config = dict(
    hidden_size=128,
    n_experts=192,
    experts_per_token=6,
    d_shared_expert=0,
    router_score='softmax',
    normalize_top_k=False,
    routed_scale=1.0,
    router_z_loss=0.001,
    beta1=0.9,
    batch_tokens=[32768, 65536, 98304],
    max_steps=4871,
)
Below are experts of layer 3 (counted from 0) of a mixture-of-experts language model. Rows are named router (the router's row for the expert) and show model dimensions 0-127. Each number is 128 + 24 x the weight over its row's rms, rounded and kept within 0 to 255. Numbers have three digits each.
After each expert's rows: "comes after" lists some tokens at least twice as common just before its tokens as in all text. This comes from a sample of Wikipedia text that the model never trained on. Tokens count by the router's weight.

# expert 23
router:158095171181150167103132148150130139087113111138146097114153149123101104117106122154123105121135166147144104096118171142150131139151132120114128159112111108148148123126138155111168113139154132084156132109172140113105120150116157145134172100135181091167137126121092117112108101089130116075131146133067091100148120128141141135137110120161133129106140170105171128089094131119110151125094
comes after: ". ", "\n\n", "). ", "that ", "\". ", "."

# expert 63
router:149089129131150153095130170150157131084102137109147122058149159131130091094141138162104139122125143151124107123108164130196132153144148085132141137097136130153122117132124134112121134154159159097171083086137151110135149141110139148156167135142127127129100163176127136073106087102139128129097109130126120124160149148139125136145185143170142096124130132123118128122109096157148131146099
comes after: "- ", "Occup", "Produc", "ull ", "202", "201"

# expert 123
router:181117137153147178123117153133143153084129108132135097134126125085102106101137160147095128085152161140151097118124116138165088119152143125117150126090127121145133145106112117156172116129143147123132100143187110102123144164117142141170122137149151098119122173167138151120064120082146137081117130123114119098154152167127147138157154145116151092114133137160157129123136110128126122174085
comes after: "–", "| ", "the ", "-", "201", "- "

# expert 121
router:128123119148128127107124164160126133099115127101130103097158157107111105119114129129128110102137159157172114108094117175124116157171151123125121140125104091149136148096118131115163132152150131122183108110161165113117127138105129152138142107132150101140141164113056110057106115110135138079116105120118153127163143152121162118154163109154184145075125148125164099096137125144112144149118
comes after: "-", "c", "m", "p", "b", "qu"

# expert 44
router:145129142162142193102087151140129143107093104116126116103149163116106121127122163140124107136128140151127126102112142125151125156176175106141131134089121105149146126116112145117149085157169155100152132123175124087097115152095138137164159105136131089149111135155111130130095144100129123103098138127075119100144121157167132139144126156152156125141140149124174098105109083134129191147093
comes after: "| ", ". ", ": ", ") ", "\n\n", "s "

# expert 42
router:166104168147115140118061141120142160112087093119134128144122126101112125142098125119122102100126130125154093092116150173109101130144126141067123144101122135149140092123082133132151119131159128111153116122164212083110147152085153183136168137135170112144111135136091116086124127103125142115126121121096127109140129138129182134110152148162119087119145156108137123131122132149133132121116
comes after: "The ", ". ", ", ", "the ", "that ", "where "

# expert 84
router:130132126136135141102089145155145164111092094131138103106171136132113099109122149138099122117145152146144096118123143125142056174133108130093132177089106109148142120121154125131134102122142149108150109133171112106140125127103149149161129126165148113163059160136127150132113092122140163059123092086101125138169136177136157139131129138144152101102136164106165127127144111159136130147130
comes after: "was ", "the ", "and ", "to ", "\n", "were "

# expert 156
router:133140157136146167070105137151129155113120122177146099113159128101114127107120121139108117103124184153152085116075121156143117130129131138108121137096122119168167097117114148148170137124136162133125123131163119117130161167117119166161106100123141137127066157123111122094111118120138102123094073092124141120154118141145136146164145144162162092106149137120146104113143132139131184177106
comes after: "of ", "in ", "to ", "at ", "from ", "by "

# expert 37
router:134113141122128136133139135128152182092096130123158093120147133077094130119125155171119133088119144101145111101069145112133096124124155141097136157140132131137140123102118151147155102137142113102148108131138161096100154136096126198135139101136164140141107175136107119136115082108136134099139106095097092154158143181114172139139163119180132113110146168083142109097122110146129132141129
comes after: ", ", "and ", "he ", "which ", "where ", "5 "

# expert 66
router:167128144134159141089152159114144146120160128127143066129115135089087138133111125142118121091136143108195129113136120123161096137137128117106144180122125088132138120128094141160138121134140125122146110113139147120090137123150121197169127102159154127120090181160108129124094117114124130094114083095146156130178143170131195099136145109162130103139132140118136106115114097120134136144129
comes after: "(", "–", "201", "200", "199", ", "

# expert 53
router:147134142164137156096135124127129158137130145118145101107179152121110093116119157166122129110124159153135107124127169125147122136127153087126124203147137125138145118118102170129120147141151124102144074093162144104098142171103141148152125094147126103172106116160118102047111110111127147089109147113095133103145140181129129144155131144136131078129120120106140131095122101145135134154091
comes after: ".", "==", "\n\n", "== ", "- ", "Year"

# expert 11
router:129127131119144159116119184140118144117099121126163139130151119114089123121075163123110138129154144134152123101110131157167119143139127135087136144134131101141159087136103173168158128118146118098166104103149145098110159139142153153147120106150162102127070160141087094118086097134123135112111100121106109098136171129162186107157170161157127099122114137111125138121090122119129162170108
comes after: ", ", ") ", "(", "\" ", "), ", "i "

# expert 177
router:131115151148129183117113132170134177145107109137124124103115117111119114095111122120124079099124100114142134111130166175161087134129115126099101130122111121146158111090143148199121132152180159131120118122174155108073170149145130150177153112129135132122103131153104112127081099121121120105124100120114110132153119144152132126137174179111162124151113163129129099115101137146119152101093
comes after: "| ", "A", "R", "E", "GB", "S"

# expert 73
router:129131123150135144096153154187135118102091128136136102090115157129128114125113138150129143122107155143128083108115183181167127168122181107112131129117128123170109104134127124159108128129158112127138097116141134096099160130134128131166136107137163140147111139165137146093144095121157157081104101088109146125167119141135146120142168139135163102131155168102157127122152057171135144143138
comes after: "| ", "- ", "\n", " ", "1", "3"

# expert 109
router:135131168152126151086102151148138146108105130146150120124163131113122108097108119123102098090120154140164098088123126161115109114111122142110136168088100145165125104111091152119172130147164143120135128125169119115149171148131154168138141135120137155126110155129118134080114127087136118124069074095122111099142119143151162141162132138147137100141197149074137100120137123148115175131133
comes after: "the ", "at ", "The ", "of ", "in ", "near "

# expert 144
router:149117126149157126080113141124151128093152139110146087128186136105122128074133140133088112146136150148123109129126108132125077110122135133107145197114150119158141100070128132133123094150170156115123122108130152097078144179113154169140131123138176111138125121183132106115125097106163156101093098101112088092146113164154143160133124142149123112099122139104125112128122105140144132125122
comes after: "after ", "of ", "After ", "during ", "before ", "to "

# expert 179
router:149128166163129158127110147146159131083085128134156085140147136117115101110109175152110116109161136148136127097109171158144093173160127121110167141092076124152144112111124155130123084136143156121125114134162134105103123176087156169159147073129149108135111135151096104122097101099147152111097120113102140131139137148147129139128141151167145113095157135099155126097125099143107141151102
comes after: "He ", "It ", "She ", "he ", ". ", "They "

# expert 165
router:136121168140148147114119145166153153094119091181179109123168130114113101111102177134087109118150131148143118136079136123143096155158157100120139150124133100133169103112109154154145113132178131112128112134147130088125125170145136143169124078128141118140066151163105127085097119113127150130120116079107108128151142136126134127178161109150141112077152139141150104112124143141127147138111
comes after: ". ", "a ", "o ", "i ", "an ", "e "

# expert 154
router:133116158121153134122108157142130133095077133119127104138151118110113127111117145144095130140156151163132131116119151167124127139131136145094145137106141106175134104078139150166164108154146148095124114117146129126101168182113173201159130113134144103138083145148113128138099075109140130129136093089126122110134129188146133159172119173178135126115163144105143117102123133111139156160128
comes after: "in ", "of ", "to ", "on ", "In ", "at "

# expert 24
router:128112147129140156075105161138145158115090107129149106091175133102120139104085147131116106118133158138136091092134135163168092133148136129081121167130112100126127100112111145140148131137149138122154123115130122090120148141138148138183153114141148103149084175134129099134107084116135145108113116121105145116155149151181149126131166183176161131138159166093129111118110106135167154134107
comes after: "| ", ") ", "List ", ", ", "Minister ", "("

# expert 122
router:144118156141161150126129155135112180121130100144166080108132162107111139129125158147107109113130150125163094110119125178123098122133127145093130145130128121160156145118120140137159125158122142148142126105154137103100165129121132169208124122120148095141060129201095118129095129107130136064083130133124124108160130123124159135165170140159145127122149148091130121112137121126126136134094
comes after: " ", "0 ", "1 ", "— ", "2 ", "3 "

# expert 56
router:169121140144132166123121149146119156062100127150112102103140132104109123105109125164110100102165165155161092119138132149135114137163148104123130165125113123154139132136140146157150111177143156138139096123180145106124152190147175160192171105124155099117133144139115123119097129126149169063137139118142107133153164130138133170126137148141147102124127151115141107129146103156141139118136
comes after: "\n", "|", "\n\n", " ", "4 ", "3 "

# expert 116
router:134126113146135148071139107161146132108122133123136106120138180121131081126094146157120102113125133147155123125085115132128137132126150113116136159129126098151123138079115186160169140156147114099143118078151132093098134123153176158152158099122172118137112151123067087116084079104151138104133112114094141149175153167126133115118120147130142128134115149134123080098099131151142160124138
comes after: ".", "–", " ", "2 ", "6 ", "1 "

# expert 3
router:122120150145146154103136133160151136094106119153159111108170154116128116112102142137120115103132130190140130087113132169137121155147117117099139152105102086167141084091108127125144118113167151104177122122146121113092161133134176157148142097141154100153065124134112094093106112114149137094143115111119137133144137129133160159148153144158137108080151143135187122112129127171129158156101
comes after: "and ", "to ", "was ", "of ", "his ", "with "

# expert 41
router:155119149144142166073142149157136157128103141135158103140151135118103132116076124130110101103116113151141102090099135151138108132132134108129125147136139086177168091125105130143171120142182131115170108114166137101091130143117145154171140112178128112140114142134079106125113100147122148081081144111123137118173115145153124126133142154159147131136151142138164057101137124153142132139105
comes after: "| ", "0", "1", "; ", "2", ") "

# expert 60
router:129117158156173150103092140139158148098104090189166103107184132116138113128098177119108111119139121158136102107130151129156108134153145096140154158115115114132145136130131155177168118106150139135135129096150121096109167165136172128125156118139121134172098169150088109117131086109145123094113077124097102115146174136143154126171134134170135104129121155133141122122104107133142124140138
comes after: "\"", ": ", "for ", "= ", "and ", "- "

# expert 106
router:161118139127164143066154123136118167128105117116141077106162134104111077120098134140125068122110122148192104095087127156137129134124145131132115155139117134142175129097115150135155124134152138101132076091139135086099113149122125163143144126148121090160131125141103111114091129095147121101092116109125134089169154169171145119123160148165137147134126128134142115087120126137131147173126
comes after: "c", ". ", "°", ".", " ", "ec"

# expert 72
router:159103109173157175096116151144142153132149131122157121108127145105132109118105149186117118127135108134129110125111150130126114128124125100132136150136112146191179110096139134144131119159160136122146097085135122113105114123118177142161108062123158126101065134186126136112116081104108194099089134134116145133170144115149125118138139166155131117118157140132135120138106147147148140164133
comes after: "| ", "- ", "\n\n", " ", "Votes ", "; "

# expert 48
router:154138161131132156127076143159163153091088130155137119082151124134138129067131168144122123103114142147141087139118169172174131172146141109123129136074095100153136104127098137158136118190176119119170125125164128124087137127129163134176133118143120116139130122123117115116114082121149136124126095106091128126159162192121158127149129155137131102110140139138137134122107143147133131141121
comes after: "\n", "| ", "|", "\n\n", "201", "200"

# expert 79
router:159125106159144131102108139153148120119136122108114097085162132121120105088100149136105136136150139185146111081105128145152103134148136115116169144070126127122152127101117122099140115141165170088166103111148155109127183162106185155134151099144142097153088117142122128122113087106129166090102107085131131143169129135164114126135122155138141138100158157107135107124104134142159147159122
comes after: "and ", "- ", "the ", "was ", "He", "to "

# expert 176
router:138134126141123165084085142142158158133122092130160096133167122075072122092131150153088125111150131186149128127111126132148082138142138140121137139102117065143125135130118128112128119139139151068160104128133133114099131118110151159144116093137159121162112152131110100086109099101139157083137142125129147099169121157167118126156123135135163128082151174106145128101130118143127131155102
comes after: "and ", ". ", "He ", "a ", "his ", "the "

# expert 119
router:173131153154167178093106150123122130083077136132123103097154115107116117110132145157079116109118170144138088118131132161179107155189144107100148142091138107162125122102126139155146120153165157109139125134170127088142143129102116119155152109154130088132110149148141115122114117108163171098092108089107131111144133157126133154138157137128142093106137159114168118118148091140135130137126
comes after: "| ", "- ", "\n", "the ", "In ", "|"

# expert 186
router:121106181134153142108156127147132150108092111159153107108135149112113119113100113136139114123154133148142108089133181142149122123132122120108115172133091084156174073123125149140132080151159136121180123080160145071104147140129155142170160111151113113141082154140108107115101090120148132092076133101136123100161114123144156141132164125138133139117137152110130107103124116161127152143101
comes after: "| ", ", ", " ", "was ", "is ", "Coordinates"

# expert 35
router:152121139140131134098135133138135176131104120137126109108151160111084137131091118138135111102127142160159107075088126132161124114174132137125133152095125094141160139098123146133167113133174151102162127125155127105103103152118133157169149097150149085127096137117072098087117091069127155088108116078097146136167123146130159152146147138164131111096140161105145124130137134150136142157116
comes after: ", ", "| ", ". ", "(", "\"", ": "

# expert 134
router:116116151174141136087125114159135161115139158148146085122139147101118092121104147160118102118138144148149064081117129132117140132123133143125143178112124100147182078120120146152171102124147119117135097087140147091101165123116164150189139110167143124131102149127118089116082104115129129086129131079125127140162138173134131149133112129145132110136143146124118077093102134144134147133128
comes after: "| ", "0 ", " ", "1 ", "— ", "2 "

# expert 50
router:187144152144141138133125121143118148107122128132144085113190120114108127125108131127091124144168167138148109118139147169129129118140123132093105171114133103130143118102115152136145101143154174082147135122141127122095143140128164149126126112164172126181118142116111094095118086089116119116138112125125134126144144193134177126146160166155147073133180142105167112104127082148128134133143
comes after: "for ", "the ", "first ", "a ", "and ", "only "

# expert 99
router:129098127139168159119149130177135183118151121127174118111151148112124104128114143210123089073130142136127090111104146184151117126118130136137142142118128125177142114115137127170160129148138126121149118082155150079096149135129147189183124138161141116114112128155111107123076094113124135082116129125131143141162121162149142110142130143154137114123133137133128093094098117124118136125118
comes after: "| ", " ", "0 ", "1 ", "— ", "–"

# expert 113
router:141135138161149144099112129173140171103115091169176123143192123121118114136111184118090092119158152181143083122108138138141108128165146105116160138123133128136154130097097138163167137126154148132120121142168131100144147162149142137159121120149155130136081167170114101079109112106113136123124104111114110123152185116119133151183138142136138108098132133123143111099135111159131125133122
comes after: "the ", "The ", "\"", "My ", "a ", "and "

# expert 32
router:150116189150134167112117137127144158073091091160140135112157137123114125139111159124112125124115146108142093114106144137140132115172146135098125146118082130144171067099085134124156137124154140091162109108157169095114165160137148121137176122146142140121105138128098076106121113100103151111125113131115110119140146131146176143109152129159131128117151197089137129091113110134148139128114
comes after: ", ", ". ", "that ", "and ", "where ", "\""

# expert 98
router:149115132178156117119148160130115168106128106127134121129133143110123126101124150163125128108179174135158111094117129121157129141126108085130148136122101123164154087124118157146146153125108134101135108120119140080084148120106129206180150096174139121139119153115079121120085121129154160126115078130097127138186105158140167124113144139152114092115113147108144122147095115151118147133107
comes after: ")", ".", "200", "201", "4", "2"

# expert 103
router:130117163148145129103130128161118144139127135126135087115149162087125121121116154172119125134116130143172077110084141175126122119127147096133156156113138117167159115119111130166180123106161136126140102112178149090090150129136158178145160099170141134132128156144087082117115126119146126112111152072135135121167128167106145163134129125123143116124117159119159058120107121160141130131121
comes after: "| ", "+", "0", "0 ", "–", "|"

# expert 87
router:164095126127150158115093106161172119080133135125132128080140124124125122083120141139077119087121162142152110110123178163195110163143133082103122148095124110143149115132097166168144114158129112140177114111140157124117118128134155132185113121141126109133125129133111107118114099083129146121125113135074119110144155160119175131130137156154143097110133139106155132124110100175135122119115
comes after: "\n", "| ", "\n\n", "200", " ", "201"

# expert 15
router:122141140113137145075112159160162147109114139162180111099132129089086137142111115131125115084119151144148098105094148137127077124136166127103122160111101116192151128110134161152155142126165144139155110100156125102131146152133108135170113095120138128125080130143089094098138085129130092091081105103130103125157139133124139147172160121150136116131128128124162111122141156145150165157113
comes after: "| ", ", ", "; ", "(", ": ", "), "

# expert 152
router:156130169124155151093075127136152154126121100146170129145153156116131134079091129138084129119152153114124137124088144146121125175140162121110141148103086102136131089129103155110134080141125178071112124136130146090074133137124162175149122093138160097155125120155119117120118131134131127071120134116124144116160146156151134131136127133152145132090152132117176135097092111150133162147113
comes after: "He ", ". ", "\n\n", "was ", "==", "She "

# expert 14
router:136121162137118156092099146134138145094092109126124119134116161113092143142109121126116137092116172132131104062105122149143136129156132118127137128109127103175148142095119142117143105143142158121125131137166134070111129130125116174159114084136136095132116132134140122126088077097128124105116099133121102144157148152132196170132159135157160125138147164130139081099122133160136152201100
comes after: "| ", ",", "(", ": ", "N ", "; "

# expert 89
router:125135121128156175102090145148136167085103117126152117099132147104118143111084140143101109114123151152152096093098127152135099133146168141086164155112129098117139094133110132147183127137184130116156100138138120104095151137099149151179148101137136102143089152132112104104107100134124143077117111105089134115157139153164135117123137149171157113098155161119164113106153114147131132161108
comes after: "| ", "the ", "(", "and ", "The ", "- "

# expert 151
router:138105146154146151107110121198136127095102098176162115135146145118095117106118165136098096120150125145138107124087130144154125140124146115105163133114120125131158118088111137155162083142140151135120127126153126111149124178122144142180109099158184115125106158154100122098086115122142142123131124075117092123151155123159146137182145150160123112092163135117139108102133143170138112171115
comes after: "in ", "of ", "ang ", "a ", "i ", "an "

# expert 61
router:160082138120161142097150149120160146111127122147141069091115188103119118083119142158115122093146145135153119094087117132159103127137159087116156162110122099152127115111097152128160143145129138077141107135135158115085167134096133147142151102167162133146121136136135125111098068096158135120110097103108129086162118177127168139143148156127141105115124134113144124115111110154125132144109
comes after: "201", "202", "200", "199", "198", "197"

# expert 5
router:176099119139129148091134170121127170124148097126148120132128137106095102134077161153103106119147153138161146097134118153121091140144132128118158138120138062161166136114094161159142107132136142126182127136152142113081148132116127139169095100182138122117095143132093096121080097123119125100129114131124141125143145153149160116135167134188149107114129158114155118116131142124120139163082
comes after: "| ", ") ", "1", ",", "3", "2"

# expert 10
router:161142155154144162142088172141174135108135114116146135131133140080117144108102123119115095114134146135176092085132163130137120142130137134115121143090128135146141110135148158157167133142127118093123128089154138091086120138134161158151176110148193095180124115136104117082114096123161158131100122103103097109149127152134142137139127120168144130129106175109149130123143126149193142150123
comes after: ". ", "\n\n", "The ", "\n", ", ", "=="

# expert 86
router:139118153155174138109120156129139146083089122135136105118174159128122132093122159113116097135171147172158122076114143160125133127154163123114147144108143130131172124086104121141157140144168157078138133110148127130084155147139178163141131130147145081152130157136104074123115088113138143123113102087136140129133139155142195137153117137153134144130141158117135124099118120121162161159114
comes after: "of ", "ing ", "with ", "as ", "for ", "on "

# expert 190
router:158134124144159136115119128146157162125142099133149075119164171103092128125125133144095127094130155154173073111081149155154130140118135108105124152125131096142148107099098134169174132145150126123139138121161111103120134154121131126167168130148172118141125164134088100105103104127164138115103121085091133119176154175138159140147134129153151120065126156108128127126136106139162148154124
comes after: "-", "of ", "5 ", "3 ", "8 ", "2 "

# expert 47
router:167121134159142180111074156135167141093104108142132131102172157105136127104111153169127111135127149142143098085107144134166102165145141126097136154084087110122140120121122148128132100163147130095146143105169140101076112133107134132148155102131165098129132136172098102128109099111110130089084114120111129095134135160180119143134124153172157131122130157088146124127106108134140151141103
comes after: "\n\n", ". ", "==", "\n", "===", "List "

# expert 147
router:150128129136154147101127137143147151142085129167154116121135126103103126101081149148119104111133160147155111066138117145151112132139143124121144129142099095156155155097115186133169114137190132117170103094134168110113132145122135156140121133150193123150079150123111129113112115127131131103132136117126104114132141135133185122169162139160145112149134136136132132082101138157112187161088
comes after: "s", ", ", "es", "a", "ing", "e"

# expert 1
router:150103123149150182124144130169172173111148117207163098112141171102101115108122174154114086082157133139153094142105148149139129125130147092119137131125133120146146119116121164172134117143126140141118126128154143105135116140138119120155128124142167118115116137191099113092113096084147142121135146070083096140137148139148133125167162133140128104124114128152145099118093103154129115137133
comes after: "A", "S", "M", "T", "D", "N"

# expert 93
router:165116145145149134134114144171162144102125079147153107094161152120122133079125167142088109113125162151112104096117150157165122166133145084108162137125099121118135114115077138162156135112130140102153130121131140131111149151129173132154133121172149137187111159133110124125096120103146124108123101112085133114151183165141172127138142133159153088114128140134128124102094074142133144126104
comes after: "–", "201", "200", "199", "198", "7"

# expert 182
router:128090122158165129095112159180141131121099120124142115106139120098107119138092148108115119113125123173135115132085132152138110141173130136113160133130097122168145096112082170136187099141119170112145141091127138107109126121129143150155117117159139138134115172154120134121124146102187173132098110125124112128146174173132155128184142138147132135152125129130107065117126102159146157167140
comes after: "of ", "in ", "by ", "to ", "with ", "species "

# expert 117
router:131122159121119191096117124166123116111137132127130075128153142122121120105100153155106131138103146184147129113127146141156149137126147125127137158103095138144122107093111147120125117129173121106203114129145154089083112128137123143173121088127147105149117121139127100096099086117140155097120083103108143117175141168146143181120123150153160107130162145116131115092142088121176136131134
comes after: "\n", "- ", "==", "== ", "• ", "==="

# expert 45
router:151121164141133183085123181139137148118114097143146114137123131080109110149106154134109136103125132133139122135123118130144101139168142121122154143124147107156141139104089164148182107144162173139130124145145139108120149160126131124190136098143136089134089159153123123141088052110120136089131140110112113113151124130170133127140147167147137125126149170132160075088115138130140149174109
comes after: "| ", "; ", ") ", ": ", "(", "– "

# expert 78
router:153136130166150144093109163133149183119118114178173100103162146083076141117127118122093128107134188152135099139101127136128104139135123112124138151091126092177156130107112153104164131127158161132119115154161127114122142161120137140145125105124141148136090139144098114074129102099142129110104118083104146111145130146107125124158134126118129109077117148140193109099129127172135132153109
comes after: ", ", "that ", ". ", "and ", "to ", "by "

# expert 17
router:151122128155149137106103152126154162107095117133135117120128125076101139137085146129102121133121145136138124122113147127141082138147142123081173139128100099165142115134112178169142089141136137100133119110149145062098145144067118165155117124156187104141098135145087098137113116116123167090142135117116105112147144162149131131129139139197148100132156142108136117079122143140136135161121
comes after: ". ", ", ", "==", "===", ".", ") "

# expert 157
router:125139116121138152116100167137159142102120114135186099144151118106119126112113145143078118107141138148154118110142140135152112147171150139110170146101117096157148099151113144138152128136152174118163120109143125096088166146102144133148145108129111113148083167146105099079106087114122153081117134125119150135169128164122134144165163138155139131090165160098174107103121125171133149166118
comes after: "and ", "with ", ", ", "of ", "his ", "to "

# expert 107
router:141132125135145123094085173151117161087098118103156071116151146094116113136109138130104121119142135139139112094088101152131086141179133148134166148116127083121140112120122127132164138125166162127143107129149138100090138122108160144165139106136117117147094151116104105067118085125114144110114104116121155096159145141149136158143130135181171118095146158105165124107142134155136172163116
comes after: "the ", "a ", "The ", "of ", "an ", "-"

# expert 26
router:177103131144133139099084165152175151109126117171168119123127150108133128100092111119098112106159144131145107094124120128146107107141195121078150117120064132162142139119102173119141140166111161142166124137125148121080134131107113146162157106150166086110121133144115096112135127116131144079104127116113133083139125125137133158157152126156148126121140142094143136123107133131150171137090
comes after: "\n\n", ")", "==", "===", "=", "er"

# expert 120
router:147131125126151163106119143130147152081082100176128116122172139105122122072114158131121115125120148149132127122128146143149098171173145108121145147097095120163162076135111141179171118145175141135153095104156154104084163149141163167153158118155136126136071147129129128123129112105135133120097123107100124102141152161137152133127145161128146106113141129088152107100119109140144160153121
comes after: "\n", ")", "|", "- ", ") ", "\n  "

# expert 75
router:148113158177167131101097137147154131116094120196179132113173130097105128128096161137085130107145152149145092110105129136135116122168110106123180169146112133140160153127136150136180110131147162124132123126172111127104171155139134147144130105133176134129089143166112093104137112120130130108090078117121096120144134132131142131174115115163144103161124127105116111128116098162126147124105
comes after: "and ", "for ", ", ", "of ", "The ", "with "

# expert 62
router:159127127119153128096119146145120165139136084139139118132128154145111141127101126121119080141111137153175120118095123124142101127177124129130146135126119067144164145102089133148169118116169129099169137113146145073118126125140122177168146126156126119153097163156088068124114100136153123084115125108111145093153161152153166111126143127146124131098157153117151086127122122144164167168123
comes after: "(", " ", ", ", ". ", "/", "*"

# expert 67
router:185110134139155143095137119161121138141151103124147099120122156128101093123101120169129125108124148159157106098077149145160132168129154105123132142116128117138143147097074133182151135132124133106128121120155155106106137125120116154174143112164147073131129190134108113132088096119144115111127131115114142114176161171156180117133167176164164140094142135121135116121132103141148121132126
comes after: ".", ",", "°", "/", "^{", "–"

# expert 183
router:141121164143140133083111152129147129112124108151146094105184126097122115092123162133098111121140155179148100074136147145129103143144180125091148148113108096153124086112107134117174107161174182119144117134146161134104143143115158172153134103157150125139107136146137133128114073109164131097118121111140121106156122157123132178153140121128129140092114151107143101116116090136163142156134
comes after: "of ", "to ", "by ", "from ", "in ", "with "

# expert 90
router:119094134122127170067100136139106187114134142143141098122132122100092112114134124167087122139150153165146094127102137135149101125124123155106113166146136140145144128104113137133138120125142126102128081109117145062113125157104131167146133124148153110162113134142094122071109090102179114073145138102118122108164133153152131160133125166142148153067128152136131117111121122167129146156136
comes after: ".", ". ", "\n\n", "(", "== ", "- "

# expert 52
router:123116132152141154094122191124136166115130079145137111117160137125118126118104139172122099117130119131135118101124167157156105131134127103110127127091107098165172080112127153131150101120146135124133127107137122080084159154110162131142143104123107117142100149136112094110110050117115149096081109124124142122160129135144141126131154149151148088074140166101182103120106120153159133145103
comes after: "| ", "- ", "was ", "H", "= ", ": "

# expert 64
router:174116141148153158119124157130134126122090109155148119105157146089134125103133121146120120127136162179114114107129183166197127126125159112115142138105109133148149122121119138105137127180144152139128107108130153122101126140101161163190119120123133119132100133156123122110133109111142177081110115124116116138140192129149170152136148172162122131126140155107127134132106094148139143208118
comes after: "\n", "\n\n", " ", "- ", "Party ", "Win "

# expert 16
router:176123138171118152094116146124105163118116112117104096127121183107071146131096112125109127107115159142145137112114112187131134141162134148111123132120120095171153128086116177144155092139126120125147134129168137098123139154122119146164102104155128105118104154137095114128051097121129134089098119112134127099167119147126180141113147131175158107145124139151148118118135114131131157160091
comes after: ",", "| ", "(", "1", "2", "3"

# expert 141
router:179100137129128159111097154144125136107111112167134129133118183111126085113083152145111114122162145136157129133131151140148113162174141123117149138136103101139136119132108161143130114154148145110146114127141167128117127154133118112197158106144143104125072163131114123105077118134131138107082125130148081093133134122182127158112163157146155107124147121115126110104082108155152148180097
comes after: ")", "\n", "a", ";", "ia", "es"

# expert 22
router:150128156146124178125154146135134140150130117119148136114141134083118134113120115132125098122154132147158104108127152128138137140115143132109132138129120138145172124112093143118154147129143114128109128122177131097101130139132168170190098060144156105153132121132104127105119090091145150087071114083100071149150139145144171154129131128159158125125113184124133100114096082114144123163082
comes after: "| ", "% ", ") ", ". ", " ", "7 "

# expert 69
router:124113138139129181114119131137127156076099115165177105145180128108138093134125131144129117099140129159171085062101137144137120149175135114135129158098117118139180066129138146120156144145177126112170100111164135130102137169124133144139140139136140107143118150131118117112092106070135135113091091098126125141136137145157176131148133142153155129115136151116147111119131116130149161163133
comes after: "and ", "is ", "with ", "has ", "as ", "- "

# expert 70
router:124140142155141144128096137149121154123079131171128106092187158085103135114095119138133109089125141154145116099089134165138133137186122114126140168098117093137170100109109127095157126142150175095158124135148120106126145119131171141140123130120154106110096135124098090079108112098149157103099091107129136120138124125112162138149139134154153102102132144112150114090104096141160147168092
comes after: "is ", "was ", "are ", "were ", "be ", "as "

# expert 38
router:129111134141097157089117111189161177128124101162137081133138145104071113112117153157101107063167144139164119120099115146156106144143158134108153133119116118135136143099150163161148115136132158145138123121156145122119123133121122150137128096149140108123101141168105097067100117104147135116121117113084115126142154135166155163165141167132137119094135138139152104129110132167138131179100
comes after: "S", "A", "N", "P", "D", "I"

# expert 81
router:126093177128151136140143164139123140108100112145150088116151175086108114118099116128127147106136121163140131069115128159133129122191147099108137166104113089155155122124114128105147112134147146103182128130133143114087140123096153116137145122154137112150105131150102095103102120129135170106085102122094144115159124163165155128121150148178148122086153144088173103120145094135132136138106
comes after: "has ", "was ", "have ", "is ", "had ", "are "